{
  "n_layer": 14,
  "d_model": 192,
  "n_experts": 64,
  "experts_per_token": 8,
  "d_expert": 32,
  "d_shared_expert": 0,
  "activation": "swiglu",
  "moe_layers": [0, 1, 2, 3, 4, 5, 6, 7, 8, 9, 10, 11, 12, 13],
  "router_score": "softmax",
  "normalize_top_k": true,
  "routed_scale": 2.5,
  "balance_loss": 0.0121,
  "balance_bias": false,
  "n_groups": 4,
  "groups_per_token": 1,
  "init_std_router": 0.00793,
  "lr_router": 0.000786,
  "vocab_size": 17667,
  "norm": "rmsnorm",
  "norm_eps": 1e-05,
  "tie_embeddings": false,
  "optimizer": "soap_variant",
  "lr": 0.00746,
  "beta1": 0.95,
  "beta2": 0.95,
  "grad_clip": 1.0,
  "batch_tokens": 131072,
  "seq_len": 768,
  "train_tokens": 510300000,
  "steps": 3894,
  "dataset": "wikipedia_en"
}
Below are experts of layer 5 (counted from 0) of a mixture-of-experts language model. Rows are named router (the router's row for the expert), gate (a neuron's input weights, with its number), up (a neuron's input weights, with its number), down (a neuron's output weights, with its number) and show model dimensions 0-95. Each number is 128 + 32 x the weight over its row's rms, rounded and kept within 0 to 255.
After each expert's rows: a language model's description of what the expert responds to. This comes from a sample of Wikipedia text that the model never trained on.

# expert 26
router [156  84  91 111 162 203 133 102  87 120 134 142 144 135 112 182 156 158  78 126 130  84 111 137 162 220 144 177  69 163 115 138 109 126 106  96 129 107 134 123  98 135 102 183  98 182  92  98 186 115 181 129 112 121 111 146 143 178 203 102 156 183 148 128  88 115 123 130 160  87 123 128 170  71 136  99 229 135 146 155 111 118 142 135  84 161  96  93 143 113  98  98 119 125 153  88]
gate0 [ 49 141  72 106 153 177 138 173 143 150 161 141  98 161 125 175 113 136  95 141 115 108  89 138 158 127 126 147 103 163  95 132 115 122 190  25  68  75 140 140 164 160 160 186 158 124 103 130 159 119 100  99 132 138 158 105 117 174 110 164  95 195 161 145  98  94 105 133 101 177 118 156  55 104 153 120 119 140 111  74 142 107  78 118 118 108 131 145  94 147 151 103 133 132 176 101]
up0 [112 101 126  96 110 166  90 126 165  80  72 188 133 139 127 123  98 161 144 196  93 136 114 189 199 125 117 113  94 109 135 101 134 124 161  80 119 141  95 154 103 162 126  99 139 108 133 162 179  70 124  45 118 157 158 131 179 133 113  84  96 215  99  51 130 138 121 186 145  79  96 119  92 130 179 126 152 151 129 103 145 156 205 126 128 134 143 146  51 137 125 132 172 175 139 104]
down0 [173  96  82 155 123 163 126 149 117 128 109 141 133 118  75 110 186 168 137 174 131 163 164 117 113 141 138  98 125 153 117 108 135 159 145 118  73 154  61  34  99  62 122 150 158  99 106 161  90 135 124 133 123 110 172 147 146  96 201 136  29 122 161 101 171 136 142 164 122 133 125 158 136 151 181 189 138 130 140  97 138 113 141 167  87 144 106 175  98 102 108 147 124 231 164 151]
gate1 [149 163 138 133 147 101 140  95 146 129 152  95 228  95 118 118 110 178 100 119 145 150 113 109 134 188 149 155 141  52  74 122 104 159 103 121 119 161 108 164 141 167  37 109 184 146  82 144 115 144 127 141 172  85  85  93 127  73 100 175 102 117 108  58  98 147 168 140 139 100  86  89 127  98 127 178  93 154 153 151  98 150 155 166 122 117 119 107 131 136 163 137 142 185 101 162]
up1 [157 104 164  89  78 143 124 128 130  95 117 138  43 127 140 134 144 114 125 110 155 155 131 113 176 115 116  88  67 154 141 118 180 118 139  95 195 109 194  98 143  83 144 144 111 101 152 122 178 105 114 149 130 160 173  89 102 174 177 153 122 143 135 162  54 147 106  92 161 155 168 125  97 164 111 113 129  37  95 135 141 144  85 118 152 169 116 121  84  93 121 110  84  84 176 138]
down1 [149 112 178 152 128 113  98  91  93  92 119 104 119  81 119  87 159 159 124 110 146 138 181 162 145 157 100 169  71 131 142  87 131 126  86 192 132 128  89 104 164 137  92 125 137 117 168 130 135 184 125 137  68 154 136 103  67 139 120 132 135  88  93 120 179 123  96 201 114 150  83 126  98 130 123 170 103  76  99 122 141 136 103 118 122 114 145 120  69  67 119 118 151 160 150 119]
What it handles: Mid-name pieces and commas. Word pieces inside names (Chop-in, Rask-in), commas between place or list items, and nationality or region adjectives like Indian, Russian.

# expert 31
router [180  50 117  42 129 164 107 125  95 125 167 101  85 113 117 144 176 160 181 122 135 108  85 157 125 137 162 155 117  76 129 134 119  85 195 165 155 160 130 133  99 172 124 163 112 192 121 127 151 133 137 155  64 130 125 161 140 108  79  94  92 193 108 174  98 106 101 107 120 105 149 104 116 141 167 105 184  94 128 166 148 104  94 165 113 163 176 122 117 136 100 117 107 130 178  87]
gate0 [132 116 121 109 172 112  74  69 110 176 136 103 130 152 153 119 147  89 131 127 154 119  96 137  67 101 160 139  77  70 145 156  80 134 116 111  72 128 127 126 111 111 202 208  89  91 150 184 109 166 147 136 204 115 108 137 159  73 132  93 155 118 103  94  92 108 114  72  92  65 154 116 122 128 158 145  95 139  84  93 152  69 144 186 148 149 189 116  93 196 152  43  52 136 161 128]
up0 [103 120 176  81 227 137 124 134 134 128 185 143 134 165 141 104 118  63 142 112 149 114  99 146 156 145 142 125  58 103 122 106  94 150 164 126  87  99 167 129  81 130 147 179 148 151 115 108 191 121 171 136 124 164  58 155 120  82 125 137 109 139 137  83 106 205 103  38  86 160  97 115 141  80 112 149  95 144 153  92  83 112 110 182 114 128 186  65 111 147 110 124  87 115 155 130]
down0 [193  98  83 161 106 116 143 134 150 122 117 152 148 177 129 156 146 110  90 180 109 116 131 107 123 155 101 113 138 117 105 138 103  74  63 159 135 103 111 107  46 186 108 178  83 152 151 127  65 171 120 132 160  81 145 142 124  83 135  69 191 164 142 170 128  68 122  89 168 117 160 153 125 177 111 119 150 110 128  81 122  84 134  73 123 137 140  95 186  81  49  79 163 154 114  86]
gate1 [ 80 150  58 167  74 106 106  36  63 140 140 151 163  67 174  66 166 137 173 111 152  87 120 140 126 122  79 112 138 115 144 102 145 101  87 108 135 127  89 152  90 182 150 139 117 129 159 111 164 140  91  95 145 106 115 159 154 145 155  68  75 109 139 171  90 103 119 110 115  71 197 127  90 135 141 178  80 220  91 142 114 102 115 100 128  92  89 156 129 122  91 134 145 169 102 132]
up1 [112 130 103 176  84  77 160  81 105  60 151 130 129 117 111 137 104 126 115 177  93  68 125 146 158 168 165 100 188 156 117 142  81 114  86  56 163 137 141 120 103 196  90 128 146  98  85  70 103 159 185  98 162  51 125 144 159 137  92  81 175 170 106 186 120 137 102  99 141 151 163 133  92  96 112 114 117 101 154 143  76 124 143 157 161 133  74 168 133 135 109  88 173  87 171  89]
down1 [ 99 153 142 106 142 163 124 169 156 178 155 175 108 131 115 123  99 123 116 127 138 153 105 109 135 104 126 145 162 130 147 163 110 105 150 142  70  78 110  92 123  84 105  82  92 184  91 153 135 122  69  73 155 160 118 166  78 117 149 132 103  98 197  77 135 154 113 176  82 162  97 144 108 161  66  99 150 127  76 130 122 151 111  80 143 138  89 130 129 123  99 116 145 118  85 119]
What it handles: Commas and years. Commas and years ending a phrase, as in listed in 2011, Tahlequah, Oklahoma, and country or region names like States, India, East.

# expert 24
router [145  86  71 140 116  92 106  84 157  73 113 155 123  83 174 149 140 135 137 163 136 160 155  90  72 142 147 202  92 155 142  95 102 128 150 130 137  88 179 142 102 105 112 107 106 131  94  74 152 160 160  87 109 135  98 135 127 110 118 174 110 141 146 157 163 160 179  95 126 140 120 123 163 103 108 186 139  95 175 133  98 143 161 138 114 119 103 181 113 152  76 187  95 103 114  85]
gate7 [106  96 101 166 138 129 148 143 162 109 113 139 148 127 139 143 156  62 150 227 138 108  90  76 168  84  73 121 106 128 117  73 104  76 151  86 102 199  88 159 137 153 117 130 107 127 134 165 103 205 117 149 165 140 131 143  99  91 114 161 148 102 119  91  67 120 164 116 146  82 154 121 118 150 137 116 158  99 134 216 131 132 183 151 127 129  91 152 114 110 128 125 173 197 167 122]
up7 [111 122 117  83 172 148 125 118 130 116  59 132 126 122 169 175 106 177 121  76 156 183  91 115 160 160  96 169 142 106 137 136  67  99 111 120  71  80  86 104 153 141  99 191 147 109  95  70  97  78 147 138 128 113 110 109  49 223 123  92 131  82 111 171 103 148 147 149 189 126 153 151  78 112 111 114 106 131 119 147 143 129 160  87 173 142 201  75  96 163 136 102  82 136 172 137]
down7 [121 120 112 130 115 128 122 201  96 121 128  86 140 161 156 147 107 102 138 152  69 142 139 141 116 138 109  69 134 142 184 153 109 162 125 154 182 115 125 102 134 171 130  77 133  82 118 210 105 191  80  86  83  99 133 121 124 136  65  88 152 131 154  87 161 102 148 145  87 123  69 196 100 168 138 102 152 140  84  84 109 166  87 136  97 145 118 129 135 155 129 162 160 152  81 107]
gate8 [105  92 170  75 138 135 189  41 128 113  95 151 166  54 113 118 205  99 105 156 113 121 178 123 102 145 152 111 104 157 113 193  85 151 154 116  97  95 134  64 193 101 142 103 141 176 125 134 121  93 177 121 150 109 132 133 136 126 110 136 145  73 116 135 151 117 156 131  71 175 155  80  53 117  96 136 169 124 143 105  76  87 128 110 153 124 123 193 117 147 118 102  80 138 123 170]
up8 [134  90 106 141 123 130 112  79 142 172 153 181 163 118 125  72 189 153 103 103 200 122 139 128 110 153 133 105 130 101 124  49 140 146 154 123 131  78  62 152 172 163 182 142 205 177 151  87 125 107 117 134 131 140 154 143 138 127 178 101 109 176 117 171 140 130 119 178 169 123 102 162  77 137  74 186  72 135 147 135 101  71 116  59 123 116 153 118 160 125 121 104  96  86 143 128]
down8 [127 135 140 145 116 158 154 134 158 105 125 182 162 101 186 100 124 134 144 133  98 125 163 123  82 197  90 160 120 136 116 146 130 108  70 137  93 134 101 183 138 147 171 117 148  93 144  95  92 167 107  57 145 113 196 203 106 102 118 147 139 149 131  96  78 191 103 138 143 158 108 118 110 168  91 100 117 101 146 141 125 120  97 122 174 130 147 142 185 207 166  84 136 131 120 121]
What it handles: Mid-word foreign pieces. Word pieces inside foreign names and rare words, like us in Gussoni, Qusar and Bhushan, plus some words inside longer names.

# expert 51
router [140 135 154 129 139  40 118  58 131 169 154 175 154 152 153 200 127 176 167 130 130 104 121 169 116 193 177 143 127 180 123 110 148 147 111 137 117 117 116 149 111 105 139 125 108 120 151  99 143 131 102 128 146 139 129  97 131 128 149 173 105 136  84 145 230 197 172  78 198 109 144 123 149 193 138 169  98  84 161  93 146 113 148 141 147 102 167 148 111 132  92 169 123  99 103 123]
gate0 [ 93 143 192  81 181  83 102  59  85 100 123 150 156  85 110 115 114 194 109 112 152 114  95 101 186 168 132 114 115 125  94 117  90 158 157 131 101 100 139 145 166 107 135 159 133 102 124 148 164 106 117 106 108 157 126 127 107 165 106 148 116 119 184 140  85 192 133 112 141 122 114 157  80  96 103  93  97  89 148 170 170 146  92 111 150 218 106 142 129 102  61 151 111 124 163  80]
up0 [126 153 111 127  53 177 179 140 147 113 124 114 109 148 106  94  87 101 148  89 113 143 122 166 103 129 153 138 135 141  94 142 120 146 154  48 157 177 137 172  34 174 145 165 133 124 104 133  81 171  86 115  78  56  77 111 100 147 172 111 142 167 100 109  90  89 135 130  92  99 170 160 173 106 114 154 183 125  98 129 125 127  89 153 150 152 128 115 115 109 178 100 157  89 114 143]
down0 [160 153 156 166 121 187 116 116 117 125 158 167 128 131 177 112 154 165 166 112 152 153  93 132 139 104 190  87 152  68 142 136 147  91 133 158 175 187 111  87 136 142  91 111 185 154 114 155 149 138 162 132 112 110 108 176 132  78 106 153 110  89 153  65  55  84 154 109 109 106  90 102 159 170 142  68 196 175 165  71 159 130 106 130 153 137  47 199 128 107 158 123 148 120 103 219]
gate1 [ 37 175 192 159 130 133 199  61 125 135 133  47 176 192 133  79 129 157 112 153 138 128 157 185 133 131 123 160 149 134 145 108 102 158 112 154 129  70 110  87 151 136 183 146 155 148  91 149 146 115 139  98 129 109 110  70 115 163 153 167 126 142  81 137 125 134 204 112 100 115  77 183 217 116  93  75 143 141 167 102 110  82 119 163  67 111 135  97 109 128 109 114 135 131 155 145]
up1 [ 85 147 149 156 117 155 158  85 139 133  59  98 131 141 151  70 122 176 113  94 142 102 170 122 123 147 181 154 121  72 109 112 106 101 134 177 113 111 105 104 154 139  96 127 174 208 108 113 120 151 164 106 116 134 109  34 119 122 177 153 159 103 125 116 101 148 123  67 101 179 154 143 117 163 132  64 146 161 162 102 123 107  73 121  97 124 134  73 131 135 104 185  92 144 163  88]
down1 [148 124 149 154  41 149 109 167 113 117 175  78 150 122 142 144 107  85 107 125 157 117 186  74 146 140 145 178 110 164 171 100 168 107 169  72  91  78 165 171  72 158  92 105 115 121 132 135 189 162  82 139  77 127  55 124 138 139 207 172  91 132  71 171 113 154 203 132 136 103 147 123 100 156 160 150 162 136 141 132 122 108 130 176 216 147 141 128 120 149  82 135 103  89 113 109]
What it handles: Digits and list numbers. Single numbers in table cells and after colons or dashes, like 3, 7, 25, plus mid-word pieces such as L-ot-us.

# expert 32
router [129 171 202 127 111 154 120 201 135 128 142 151 115 190 106 117  96  89  98 102  91 149  91 141 183 115 109 112 105 123 150 111 163 184 131 138 158 108  37 109 113 159 109 131 168 122 138 129  91 157 113 165 158 132 137  76 128 117  67 151 174 110 137  66 124 133 126 147  75 144 149 124  83 111 155 127 105 182 124 118 154  89  84 153  86 129 151  87 169  83 124 108 130  67 121 171]
gate0 [ 72 146 208 150 158  93 138 201 112  98 162  78 113 139 128 141 115 146 155  66 133 148  77 137 131 128 118 121 137  83  58 129 154 125 117 138 117 142  95  92  59  94 141 116 157 172 119 140  66 137  84 119 127  98 141 125 122 110 104 140 208 144 144 109 118  81  93 192 135  67 161  45 200 101 113 129 105 122 115 118  87 162 112 140  89 133 192  97  78 153 124 149 174 143  69 167]
up0 [ 45 165 145  94 164 131 160 196 100 129 165  74 106 115 156  78 117 101 156  81  99 164  89 145 109  95 122 124 129 103  81 186 164 160 131 140 139 113 122 143  69 178 112 104 180 126 181 142 117 171  94 151 163 152 120 165 176  90 150 135 207 103 127  87  86 100  88 180 144  61 136  61 132 114 171 104 100 167 110 102  95 116 134 124  73 132 173  98 114 126 139 157 129 156  98 156]
down0 [111 155 163 112 149 152  92 126 133  79 108 198 116 123 149 119  65 117  83  61 105 122 136 155 110 146  98  94 143 105 134  89  95  65 144  66 169 188 117 100 144 142 136  94 138 136  93 187 118 167 174 165  99 125 168 201  94 131 166  49  94 153 140 191 148 111 201 168 121 166 151 166  82 101  99 165 165 162 127 128 160 105 115 152 102 105  89 141 110  44  94 145 136 157 122 145]
gate1 [ 98 123 159 140 136 126 137 143  87  90  94 127 156 224  67  87 152 183 106 189 126 135 144 134  94  91 115 142 121 108  86  38 119 147 142 113 125 150 111 119 193 154 158 167 102  94 172 129 115 140  93 117  79  82  87 180  85  74 145 103 105 103 156 145 126 172 125 110 151 140  99 141 152 164 145 112 120 155 132 118 135 141 100 112 128 154 136  91 134 112 107 138 142 122 166  99]
up1 [ 92 125 112 149  64 105 163  89 159 118  78 141  28 178  73 170 134 134  91 139 131 125 134 106 136  65 108 164 115  84  91 130  91  97 141 130 144  78 123 154 154 172  80 166 109 189 101  98 163 178 151 119  92 113 123 126 142 144 144  92 140  89 176 190 140 121 134 141 155 103 147 117 173 126 130 105 136 160 100  98 106 164  53 171  93 103 154 126 170  88  83 119 124 131 149 123]
down1 [111 111 137 123  90 101 141  82 114 118 128 106 111 151  70 110 119 159 100 131 131  91 164 104 112 123 171 150 104 144 123 111 190 147 159 187 132  68 165 114 141 122 101  95 115 121 146 131 120 146 159 146  84 140 184  87 120 143 104 174 164 154 175 190 120 185 145  91 149  87 122 177 174 166 134 145 118  86 160 115 119 101  61 201 119 127 117  68 104 111 211  94 145 141 177 119]
What it handles: Line breaks and headings. Line breaks, heading markers (==, ===) in sections like Discography, and articles the and a starting a phrase.

# expert 18
router [138  70 149 170 146 102 125 119 127 213 109 132 152 105  93 111 105 111 186 165  64 127  85 138  93 159  83 181 142 126 122 115 168 133 135 134 132 131 143 136 137 149 110 116 102 134 160 119  92  45  54 140 110 142 141 165  67 116 120 113 171 120 165 131 173 164 125  93 170 135 122 128 125 157 129 162 139 126 139  91 156  99 124 140 114 137 147 170 115 154 102 192 116 111 111 143]
gate0 [145 106 139 174 160 122 170 119 153  78  78 133 130 144 175 130  69  50 178 155  68  90  96 126 128  76 140 175 115 133 117  94 132 188 146 111 110 188 139 143 145 129 105 197 134 111 127 110  89  99 133  94 102 102  85 130 104 164 119 134 102 132 126  73 135 100 110  89 139 106  91 116  83 176 114 145 146 145  94  95 117  93 197 135 116 108 133 180 106 150 115 105 164 132 164 157]
up0 [120  99 184 185 114  96 128 152 146 128  89 140 141 104 144 187 103  81 145 110  84 185  79 125 111 130 117 152 111 143 153 128 177 130 113 103 114 122 169 153 140 134 142 182 110  93 111 113 146 143  76 169 185 103  88 115  62 155 143 121 102 136 175  90 116  97 146 122  96 128 116 144 183 141 149 171 169 147 132 154 139 200 153 128  97 177 143 162  45 151 127 140 124 134  90 123]
down0 [198 168  68 148 119 139 114 115 111 169 180 160 107 160  83 162 100  88 127 176 102  75 150 134 133 150 204 105 146 115 133 120 143 151 182 118 129  86 120 112 118 145 111  84 147 130 154  79 114  81 154  73 133 142 135 130 123  75  70  82  98 117 111 170 128 116 126 131  97  99 111 121 173 142 151 151 138 136 157 162 125 104 127  55 133 113 156 119 132  79 124 124 109 100 131 144]
gate1 [ 90 102  64  97 133 164 146 111 106 154 151 110 112 113 164 179  91 135 151 189  96 111 111 167 129 142 135 203 103 156 118 122 167 145 124 118 189 158  67  68 105 117 109  92 116 130  87  89 213 122 165 110 151 186 145 160 134 124  96 127 119 130 152  91 150  99 108  80 147 150  80 105 120  73  53 111 175 130 132 129 122 166 135 176 134 151 148 157 127 120 120  87 204 136 125  78]
up1 [132 168 159  86 136 141 116  87  95 141 162 155  59 138 159 182 109 138 132 199  96 116 116 197 136 134 180 173 134  78 141 148 147 159 110 165 156 174 117  69 122  80 138 102 158 171 117  85 155 147 143 123 145 141 154 180 111 161 133 140 109 122 125  91 147 147 124 114  45 161 100 114 151 141 106  99 127 106 163 128 151  95 148 181 127 141 103 213 126 121 126 138 160 170  94 126]
down1 [112 128 141 170 155 133 151 145 167 145 103  87 156 125 102  89 107 101 112 198  59 128 122 115  80  96 159 166  57 121  93 119 179  97 142 151 130  83 126 219 177  90 168 114 154 129 128 132 128 150 146 148 161 142 177  85 189 169 110 101 131 157 110 125 138 142 165 113 153 106 147 118 131 105 112 134 103 163 169  85 176 215 118 109  89 131 152 142 137 126  42  91  66 113 140  76]
What it handles: Possessives and group nouns. Possessive pronouns his, her, their and nouns after articles such as member, general, States, Germans, West, people.

# expert 46
router [153  90 115 141 165 154 101 134 199  58 135 181  96 128 134 161 112 111 111 192 200 142  67  90 144 110  92 155 131 168 127 141 122  97 155 130 117  89 108 161 100  75  71 117 144  88  85 108 191 142 197 103  91 125 135 129 137  84 161 140 131 140  77 176 100 108 114 176 165  96 146 158 120 121 116 125 186 106 139 167 139 164 124 109 120 116  99 142 108 111 126 122 111 134 155 163]
gate0 [138  46 128 101 116 132 102 156 166 100 107 137 137 121 122 146 141 213 112  96 154 166 112 142 153 162 148 108  78 106 103 106 171 107 159 179  92 137 113 161 139 131 142 136 180  99  93 110  94 127 135 118 133 118 126 144 124 111 159  95 155  86 123 176 209  94 121 146 181  84 166 149 103 126 134 208 199  94  69 124 110 185 119 169 155 141 161 196  60 139 145  82 100 127 111 134]
up0 [103 124 163 145 109 136 133 106 140 124 133 145  59 110 115 123 177 174 147 134 212 160 122 156 129  97  90 173 103 164 155 147  87 156 153 167  82  93 137 124 159 112 109 132 160 117  43 106  94  80 113 146 155 157 181 119 155 145 148 100 141 119 132 163 178  86  96 191 162 173  72 142 147 108 114  89 144 165 175  91 185  69 141 132 159 111 108 123  58 130 105  95  82 168 125 183]
down0 [121 142  92 161 113 102  99 102 153  98 121 142 115 123 127 158 142 120  85 133 135 118 160  97 198 153 119 144 116 111 193 164 118 157 142 128 127 127 185  70 107 158 113 143  80  86 170 145 171 152 150 171 164 101 209 134 116 104 116 121 159 104  56 111 161 139  92 105 117 113 113 107 121 187 108  78 176 126 104 143 148  69 157 121  96 142  78  77 124 101 146 104 153 121 130  73]
gate1 [139 130 121 116 157 211 162 136 161 102 155 116 173 152  98 118 107 114 160 164  96 114 136 145  86  96 122  71 152 174  99   0 154 179 139 130  74 124 197 149 171 148 105 131 118  76 140  59  97 161 152 153 135 160 119 136 105 137 148 103 141 162 166 107 124 180 123  91  64 121 116 124 103 160 136 148  78 127 119 161 127 132 146 123  84 143 113 106 101 111 195 179 107 139 122 100]
up1 [133 189 142 116 167  94 158 107 126 154 150 179 141 129  69 131  90 168 115 193  75  70  70 105 138 141 193  86 163 153  87 144 127 154 165 119 109 128 156 143 160 189 114 105 152 137 114 122 105 131 113 140  44 168 118 126 172  68 165 127 142 185 127 117 129 154 110 116  56 122 109 115 105 131  79  70 126 129 130 140 109 106 159 182 115 109  94 129 195 131 130  91 150 193 156 123]
down1 [140 172 196 206 157 111  99  56 189 119 132 114 107 119 130 149 149 106 152 124 110 164  93  67  93 143 193 177 123 173 181  94 113 131 122 164 139  50 132 138 120 114 172 115 134 110 126  83 119 106 199 142 168 140 142 137 118 159 142 106 179 104 177 148 131 146 123 129 106 142  95 103 150 182 112 192 103 109 146  55 123 127  92 145 189 158 190 137 120 136 149  98 123 118 121 109]
What it handles: Foreign name syllables. Inner syllables of foreign or transliterated names (Q|am|cheqay, Xam|ax, K|ac|em), place suffixes like -ham, -ford, -ington, and list newlines.

# expert 27
router [139 129 113 130 171  49 111 161 113 103  83 131 129 181 113  83 159 150 214 187 110 121 152 116 149  92  98 199 132 101 154 103 166 109 119 152 109 127 126 126 149 168 169 148 115  58 197 159 100  93 145 172 120  72 128 131  92 109 115 156 174 107 134 138 157 156 125 156 157 150 157 133 108 131 108 145 102 123  95  92 133 140 164 102 124  91 181 161 121 127 108 189  95  69 160 140]
gate0 [134 108 160  98 176 142 111 180  40 139 112  96 142 157 112  99 144 119 103 126 120  85 214 122 111 152 157 161 125 154 103 144  83 122  81 147  84 154  90 113 134 129 132 107 148 133 111 179  91  83  96 163 155 135  65 131 179 190 144  99 157 124 170  97 128 138 142 160 156 145 149 118 110 152 105 183 107  81 114 131 127  90 120 115 180 127 144 110  98 187 126  93 129 178 152 117]
up0 [149 126 148 132 140 160  87 148 122 124 205 143 128 134 104 108 168 168 131 119 113 142 155 137 130 117 179  97 105  88 156 101 128 149 172 156 145 147 124 134 135 149 126 138  65 113 152 179 151 108 127 149 107 156  84 112 136  87 111 183 177  64 113  41 112  55 172 115 155 174 117  92 166 133 146 162 127 121 110  69  69 145 117  94  91 106 121 166 123 198 167 140 166 152  74 157]
down0 [103 100 143 126  86 148  91  80 128 143  71 154 156 125 215  97 119 107 201 120  45 127 110 150 118 111 147 141 123 122 134 110 133 126 143  99  96 133 147 108 113 170  94  79 124 128  85 120  96 135  90 119 175 129 124 116 131  82 122 154  66 152 150 136 178 115 122 181 114 154 122 121 144 119  91 113 203 133 116  99 106  97 157 162 164 149 131  91  81  88  57 136 123 136  96 188]
gate1 [149  85 135  45 159 187 179 137 124 162 133 102 123 104 182 104 151 127 119 138  97 179 126 157 117 165 176 141 129  82 166  75 145 113 118 144  25 188 180 121 181 135 190 139 116 117 182 109  89 104 152 107 125 120 171 161  92 100 114  92 149 119 120  94 146 114 140 161 126 162 127 148 103 105 143 138 120 125 157 136 156  52 141 109 114 170 144 132  78 142 141 115  83 126 117 160]
up1 [112 103  51 106 165  99  96  95 132  83  88 122  90 157 142 117 148 123 147  99 161  68  83  99 156 134 104 158  52 108 106 131  99 125 150 141  83  65 125 168 194 197 145 137 129 150 121  98 119 172 162 105 161  94 112 138 127 133 144 117  69 134  97 130 160  95 150 196  95 115 111  81  79 128 166 109 148 149 149 112  83 139 125 164 175 148  94 136 163  96  76 120  87  99 135 161]
down1 [124 109 152 105 148 119 105 115  82 107 140 142 128  89  95  60 140 164 150 141  78 114 128  92  90 130  23 104 127 160 116 186 134 127 153 159 154 137 103 142 120 149 105 134 105 143 121 115 135  71 121 139  56 141 179  91 185 140 151 144 121 138  83 173 122 124 155  60 135 113 176 128  94 128 135 118 143 142 180 147 164 115  82 128 106 104 133 151 180 147 139 143  96 144 151  73]
What it handles: Mid-word pieces after articles. Inner word pieces in rarer words after a, an, the, like an-at-omy, a-eg-is, s-inc-erity, plus words like human, United.

# expert 47
router [101 176 125  92 132 184  93 136 176  97 171 110  97  83 116 112 154 125 109 123  88 108 130 140  62 157 137 137 114 101 150 152 167  85 162 168 142 156 129  98  85 173 175 138 133 140 190 157  88 148 163 165 115  68 145 147  93 157 126  81 115 119 109  76  98 109 128 151 109 128 161  87 102 150  84  71  96 181 129  85 159 125 113 142  91 113 159  72 116  91 161  55 106 135 127 185]
gate0 [168 136 149 116 202 101 166 137 183  68 126 139 108 111 102 148 120  85 119 151 120  32  87 200 142 183 120 103 109  95  87  95 112 145 133 121 110 125 105 115 141  83 154 142 123 129 147 121  83 125  83  96  86 187 117 142 132 140 144 154 128  71 112 109  93 144 160 199 158 100 124  98 118 133 119 174 195 107 163  71 175 153  76 126 154 119 157 154 100 153 178 124 169 133 111 161]
up0 [ 58 115 109  96  20 160 102 154 123 156 112 111 163 124 185 136 117 162 147 123 110 182 165  65  79 101 116 178 137 127 159 117 100 161  97 116 146 120 135 113 132 136 116 178 147 115  99 151 173 121 163 140 144  62 139 120 110  84 127 100 131 141 136  74 117 134  93  90 102 129  91 156 162 132 158  88  93 146  94 221  82  79 127 154 117 152 155 150 162 112 110 105 105 153 117  90]
down0 [ 55 143 150 170 116 104 193 170  94  71 150 141 109 119 120 129 121  94 112 138 128  83 109 112 126 107 113  64 147 163  73 111 166 143 122 109 107 128  99 160 122 127 163 148 142 168 144 114 128  97  73 184 129 186 136 173 164 135 165 100 104 126 187 128 126 106 154 159  87 131 139  77 139 101 150 155 154 158 121  60 122 111 135  75 187 186 155 125 139 127 202 116  44 130 138 132]
gate1 [ 54  94  79 129 121 143 178 168 150 108 152 130  98 128 121 145 121 142 148  82 146 121  87 178 162  93 103  87 162 143 112 186 159 144 172 150 181 133 148 112 101  91 174  97 176 120 137 123 122  99 155 104 174 103 113 140  93  92 120 116 137  76 120  81 143 165 168 148 102 106  84 116 185 133 140 106  94 147 148 163 129 121 101 181 100 124 123 156 129 170 108 128 143 193 118 148]
up1 [ 80 156 128 114 140  78 101 130 105 163 172 136 105 117 115 129  70 162 127 113 152 122  37 144 131 159 154 140  95  97  74 183 161 154 159 131 171 112  98 149 129 124 169 132 180  55 201 114 141  96 153 105 196 142 168 100 116 132 132 165  98 190  67 108 112  84 172 148 159 105 185 105 104 132 119  97 109 147 184 135 136  96  43 128 104 153 153 183 140 158  83 115 154 186 175 171]
down1 [116 111 148 121 115 115  89 111 136  84 118 240 121 138 134 146 129 116 155 163 117  76 142  59  99 138 140 128 172 107 175 156 107 130 152 136  89 113  71 121 127 198  33 131 100 138 124 143 126 106 107 158  96 136 103  85 161 114  90 139 120 106 170 136 111 132  92  95 164 164 196 137 139 109 155 137 146  89 112 126 164 176 153  85 104 141 177  84 105 115  99 135 126  69 128 136]
What it handles: Paragraph-ending breaks. Line breaks right after a sentence or heading that ends a paragraph, before a new section; also sentence-opening articles such as the and a.

# expert 36
router [110 178 150 186  85 140 108 152 132  83 112  96  93 134  89 138 183 152  97 116 104 162 142 139 134 137  82 100 115 128 142 117 176  98 110 155 139 138 164 118 101  90 128 124 194 149 208 149 124 158 173 124 138  83  45 112 119 158 108 145 108 152 160  95  80 147 112 114  75 148 175 131 134 162  63 131 119 124 102  89  99  43  89 120 139 132 198 110 134  84 127  79 179 146 167 135]
gate0 [127 139  93 131  75 172 156 165 194  97  90 123 113  77 120 165 100 140 189  61  83 132 180 123 134 202 129 109  97 132 112 126 116 154 118 125 122 127 112 128 166 144  68 152 156 125 138 157 144  71 151 124 149 143 100 141 111 166 113 151 147 129 136  70  98 124 119  54 100  78 120 124 100 175 114 130 163 115 122 140 100 126  86 186 118  93 178 134  88 144  78 112 173  94  92 180]
up0 [124 121 126 113 125 120 152 123  94 151 173 118 115 125  63 183 140 172  94 151 112 178  83 138 127  80 136 193 114 131 117 148 123 137 116 114 130  92 178  93 103 102 186 151  70 125 111 144 129 208 102 158 106  93 137 129 135 147  81  31 117 119 143 128 166 136 127 124  96 123 167 130 150  63 139  90 155  96  82 137 143 125 174 137 169 207 152  96 107  69 189 136 156 124  94 137]
down0 [132 115 182 140 148 157 155 153 136  87  86  91 152 106 116  80 119 133 129 153 177  76 156 118 186 101 101  89 135 151  80 127 145 112  71 164 143 155  81 136 146 159 160 103 148 184 139 136 158 141  78 122 112 112 170 110 164 131 168 168 107 139 145  96  96 133 111 151 109 153 104 141 109 218 105 120 140 171 116  84  77 123 106 163  98 154  94  69 168 120 129 100  71 135 151  84]
gate1 [149 152  97 185 112 155 142 150 114 113 239 113 106 169 104  60 140 135 186 100 165 115 146  90 134 118 155  55 124 125 101 112 147 124 118 158 155 120 124  68 127 117 100 154 125 138 114 162 174 138 131 140 188 121 118 173 180 126 104 133 135 140 178 144 137 120 137  73  96  70  93 135 108 143 102 138 134 107  99 107 194 139 157 144 108 113  97  99  86 134 119 124 163 112 150 168]
up1 [144 116 160 128  81 107 143 131 123 106 171  69 145 190 215 105 129 123 134 152  87 108 154 125 119 113  97 137 103 122 102 131 109 124 150 131 129 104  76 130  95  80 122  74 117 167 153 126 183 149 126  85  91 172 106 150 146 130  79 202 164 112 163 119 136 146 167  64 131 162 123 112 145  69 129  89 127  64 146  88 172  96 136 192 152 115 154 140 102 182  79 111 126 141 164 135]
down1 [175 102 144 141 153 158 132 181 104 185 102 169 110  46 101 102 165 153 102 104 156 122 125 145 121  86 184  60 123 162 134 170 134 121 169 114  99 145  86  94 120  99 124  93 117 104 121 188  42 199 140  97 104 152  92 179 168 155 165 140 103 149 157 128 142 107 136 109 101 124  74  98 109 169 141  94 171 140 116 189  92 162 163 119 110 145 133  85 203 182 144 171 189 183 136  85]
What it handles: Line breaks and headings. Line breaks, section heading markers ==, ===, and articles the, a, an or opening quotes starting phrases.